Experts of a small language model: 21M parameters, a variant of SOAP for the experts.
Below are experts of layer 3 (counted from 0) of a mixture-of-experts language model. Rows are named router (the router's row for the expert) and show model dimensions 0-191. Each number is 50 + 15 x the weight over its row's rms, rounded and kept within 0 to 99.
After each expert's rows: "comes after" lists some tokens at least twice as common just before its tokens as in all text; "mostly gets" lists some tokens that are sent to it at least half of the time. This comes from a sample of Wikipedia text that the model never trained on. Tokens count by the router's weight.

# expert 14
router:37 71 63 56 53 39 38 06 58 37 71 44 52 46 69 46 40 60 37 39 37 46 72 59 73 82 56 60 63 66 44 80 58 28 59 67 32 51 32 50 73 45 50 45 66 45 65 26 42 72 30 19 32 12 31 45 36 73 33 62 51 68 59 43 54 55 24 36 75 44 60 46 38 55 46 53 57 47 66 51 47 85 53 56 69 53 54 64 62 66 50 49 42 67 45 56 32 67 19 41 15 30 37 34 62 59 54 43 62 52 43 38 44 36 37 36 40 77 18 28 49 39 45 63 50 51 71 71 72 48 42 56 53 67 37 47 28 54 45 38 85 49 47 40 47 67 77 59 49 69 53 44 32 59 61 64 47 31 26 51 61 39 77 23 54 56 23 54 47 54 52 50 32 39 48 45 37 67 55 67 39 58 78 73 61 67 65 34 56 57 38 55
comes after: "\n", "0", "3", "1", "2", "4"
mostly gets: "| ", "–", "″N ", "-", " | MF", "- In office"

# expert 20
router:42 71 30 42 48 26 52 30 60 44 55 26 49 55 64 57 43 63 55 33 53 15 50 53 66 49 69 39 56 56 37 57 57 47 68 40 68 41 31 34 52 50 60 52 55 54 64 43 71 48 68 23 40 27 45 74 38 45 53 86 23 43 36 32 54 59 57 46 72 09 55 70 37 44 43 42 40 41 52 49 46 77 55 45 71 43 65 24 56 19 36 21 33 74 75 56 32 53 38 56 32 47 28 66 50 50 36 71 67 43 58 42 53 31 43 32 71 92 21 49 65 51 66 53 62 56 54 64 67 45 51 67 44 55 55 57 38 48 27 36 57 25 32 33 60 61 70 55 55 48 76 60 47 64 47 70 42 37 13 58 60 48 42 44 18 60 62 69 55 45 74 41 39 30 54 61 46 45 45 73 47 47 71 32 79 66 80 41 65 48 62 54
comes after: "\n\n", ".", "\n", " \"", "-", "==="
mostly gets: "The", " In ", "In", "In ", " He was", " Che"

# expert 24
router:48 64 40 54 61 38 54 25 77 32 48 47 44 80 45 66 35 45 35 34 42 48 71 42 70 34 31 41 40 51 60 58 53 18 48 54 42 19 31 53 43 51 40 55 66 54 55 45 62 51 47 46 29 36 53 52 37 40 69 56 15 50 23 21 58 51 42 48 84 35 61 56 27 34 30 49 54 46 63 66 34 83 78 58 69 81 51 41 48 55 39 27 52 76 52 62 59 46 53 69 54 36 49 37 41 43 42 75 53 47 45 52 71 48 49 30 64 71 21 38 68 59 43 37 26 24 66 82 50 39 49 57 71 64 64 40 48 54 31 46 59 18 42 49 33 52 67 72 56 65 69 61 57 79 39 66 12 47 13 60 63 64 51 49 49 61 45 66 68 40 27 35 20 48 67 56 50 46 68 65 38 67 54 52 51 43 75 67 42 52 39 44
comes after: " | ", " ", "–", "| ", ", ", " ("
mostly gets: " two", "1", " one", "2", "18", " three"

# expert 13
router:52 57 47 58 39 41 41 52 56 24 47 23 46 55 50 71 46 60 60 72 43 39 56 83 78 43 61 61 41 48 55 49 59 41 40 80 55 36 13 31 23 50 45 41 80 28 36 40 64 44 31 45 43 42 35 49 34 57 54 49 36 50 57 51 67 32 38 35 55 27 51 50 58 44 48 46 57 28 64 56 50 71 52 66 65 72 78 27 67 41 36 44 28 53 54 76 35 35 19 96 30 69 51 54 76 50 32 57 57 51 30 43 65 22 44 42 41 53 37 44 61 33 36 56 41 19 63 79 56 32 35 63 60 58 53 60 46 59 42 70 54 53 18 52 56 45 55 64 22 42 53 27 57 65 72 67 46 28 42 48 57 13 63 45 51 71 43 68 61 44 67 61 39 42 86 58 39 70 34 55 52 53 68 38 68 36 65 52 51 74 30 38
comes after: "\n", " |", ".", ")", " |  |", "\""
mostly gets: "- S", "- M", "- H", "- T", "- R", "- N"

# expert 5
router:52 47 28 41 41 47 58 24 49 49 62 46 49 64 55 62 38 55 45 30 52 30 59 25 57 52 28 17 49 37 47 40 30 53 48 57 64 40 44 60 69 40 48 44 76 44 59 41 62 51 51 19 35 40 47 44 36 67 66 57 54 59 50 56 42 60 52 38 65 37 56 62 26 56 20 45 33 20 45 58 62 70 78 67 78 76 50 53 52 59 20 29 59 72 55 57 50 47 30 64 48 25 42 68 49 43 33 72 84 47 49 27 77 46 20 52 40 71 28 44 53 33 50 62 33 36 63 69 66 46 57 55 52 74 45 55 61 57 41 41 47 34 35 58 64 56 60 75 29 59 65 43 38 62 65 65 50 51 11 48 84 43 43 53 19 53 60 82 40 58 36 48 38 35 72 57 51 47 64 46 17 64 28 40 83 71 75 66 59 65 30 45
comes after: ".", "ab", "| ", ", ", " | ", "ag"
mostly gets: "ing", "islative", "al", "itional", "2", "ed"

# expert 2
router:55 59 54 20 48 33 40 40 50 38 71 40 64 64 32 37 59 35 49 49 37 30 67 69 63 49 33 42 46 46 43 67 47 45 47 42 39 34 28 77 45 43 64 21 69 44 28 48 74 65 46 35 36 40 57 72 40 27 61 48 48 57 62 47 43 64 42 56 89 58 82 47 51 45 50 54 32 63 51 39 35 63 68 60 74 44 71 32 93 42 37 26 44 76 49 47 49 82 38 48 37 34 17 43 57 54 51 48 67 73 37 69 67 36 34 58 48 45 16 44 56 44 37 37 45 26 56 81 53 45 53 57 59 74 52 36 43 51 36 48 52 25 51 44 59 37 62 49 35 68 53 65 35 67 61 48 29 52 29 56 76 40 58 48 69 41 55 52 45 72 50 29 23 44 69 52 10 59 58 45 54 79 62 38 40 32 77 20 68 46 71 42
comes after: "1", "2", "9", "8", "6", "7"
mostly gets: "019", "016", "014", "015", "017", "024"

# expert 12
router:71 44 41 50 35 40 37 39 75 30 50 35 42 61 63 43 24 57 22 39 37 14 72 65 67 46 52 42 19 38 43 62 75 38 41 65 45 53 41 51 64 66 28 40 62 49 57 50 60 41 28 45 34 50 57 55 37 50 68 45 34 50 40 53 53 46 62 37 62 61 75 50 26 58 60 34 22 30 72 42 55 60 54 57 68 79 47 62 67 38 22 19 39 75 58 65 42 51 11 59 21 09 48 43 65 47 29 57 65 71 68 40 56 29 44 48 50 45 55 44 42 48 50 46 30 31 76 60 71 58 30 53 76 52 62 63 42 37 12 69 66 46 33 51 49 50 75 62 56 63 45 50 40 48 62 63 28 54 30 42 54 46 51 60 50 71 40 82 61 45 91 66 31 64 74 64 28 60 66 61 38 54 45 46 34 59 57 45 41 55 58 50
comes after: " |", ")", " |  |", "% |", "==", " |  |  |"
mostly gets: " to", "un", "and", "\n", " to the", "ri"

# expert 27
router:60 77 31 47 62 35 22 29 58 45 70 30 58 66 59 83 28 36 67 37 53 60 62 43 57 37 36 42 25 59 42 84 71 25 39 72 48 28 55 64 50 45 45 60 55 37 47 43 66 75 64 34 33 65 31 53 41 53 55 82 43 34 62 71 30 38 50 45 74 72 58 48 58 58 45 58 52 37 64 53 58 60 65 71 68 54 66 63 58 73 47 35 25 53 49 52 55 44 36 40 53 37 16 34 50 48 46 54 51 76 42 50 43 25 40 42 53 77 39 34 51 36 50 75 32 43 74 62 63 34 42 44 48 61 69 28 17 69 59 35 68 56 36 31 45 61 64 56 45 42 28 60 50 84 49 45 42 31 05 66 58 28 57 39 49 54 59 49 62 56 43 66 15 36 53 43 37 51 14 63 58 53 45 44 43 59 70 37 76 59 49 48
comes after: "1", " p", " c", "p", "c", " P"
mostly gets: "007", "990", "991", "992", "ecutive", "sych"

# expert 11
router:53 76 47 54 66 45 28 18 65 34 46 53 68 59 57 59 51 43 33 40 54 39 40 60 64 49 68 49 64 51 52 36 59 44 62 50 38 22 39 41 62 49 39 31 51 48 59 48 59 57 60 50 54 28 55 52 41 52 53 66 51 53 38 50 51 64 45 35 73 54 54 53 58 49 29 55 59 58 52 49 35 65 76 33 49 49 47 27 69 29 36 07 34 95 61 50 30 28 52 65 36 28 48 34 69 40 28 54 59 47 40 65 46 49 45 37 60 78 50 23 50 53 45 66 37 50 67 50 75 36 75 66 57 48 54 58 36 34 44 54 70 33 34 27 69 56 46 68 36 49 44 46 44 72 72 81 38 39 21 50 59 49 55 12 10 58 61 56 45 39 49 66 18 27 58 48 45 55 49 80 66 68 81 58 56 47 99 30 69 42 56 60
comes after: " |", ",", "-", " of", ":", "|"
mostly gets: " New", " United States", " John", " American", " Le", " Har"

# expert 28
router:33 77 36 47 50 17 33 25 66 25 46 36 47 66 73 57 46 65 43 33 18 43 43 62 68 62 53 34 44 56 42 54 69 41 54 66 54 49 30 57 58 65 31 59 61 60 54 57 54 92 30 16 23 32 36 61 57 27 69 63 50 48 42 61 52 36 43 45 59 48 78 71 41 56 37 42 32 50 71 64 31 59 64 73 65 72 59 64 68 77 16 24 57 50 74 55 23 42 37 42 56 40 27 49 67 44 42 46 51 59 22 57 63 34 53 40 58 59 45 53 73 24 49 55 31 45 64 54 55 42 50 78 55 56 70 39 33 39 33 41 65 46 54 40 26 67 60 79 63 51 48 63 52 47 61 68 36 52 14 51 53 31 62 13 27 51 39 48 34 68 49 52 41 28 65 53 35 65 63 63 40 70 58 48 69 62 52 48 71 62 47 55
comes after: "1", " C", " A", " c", " H", " Ch"
mostly gets: "ran", "980", "or", "vironment", "976", "arliament"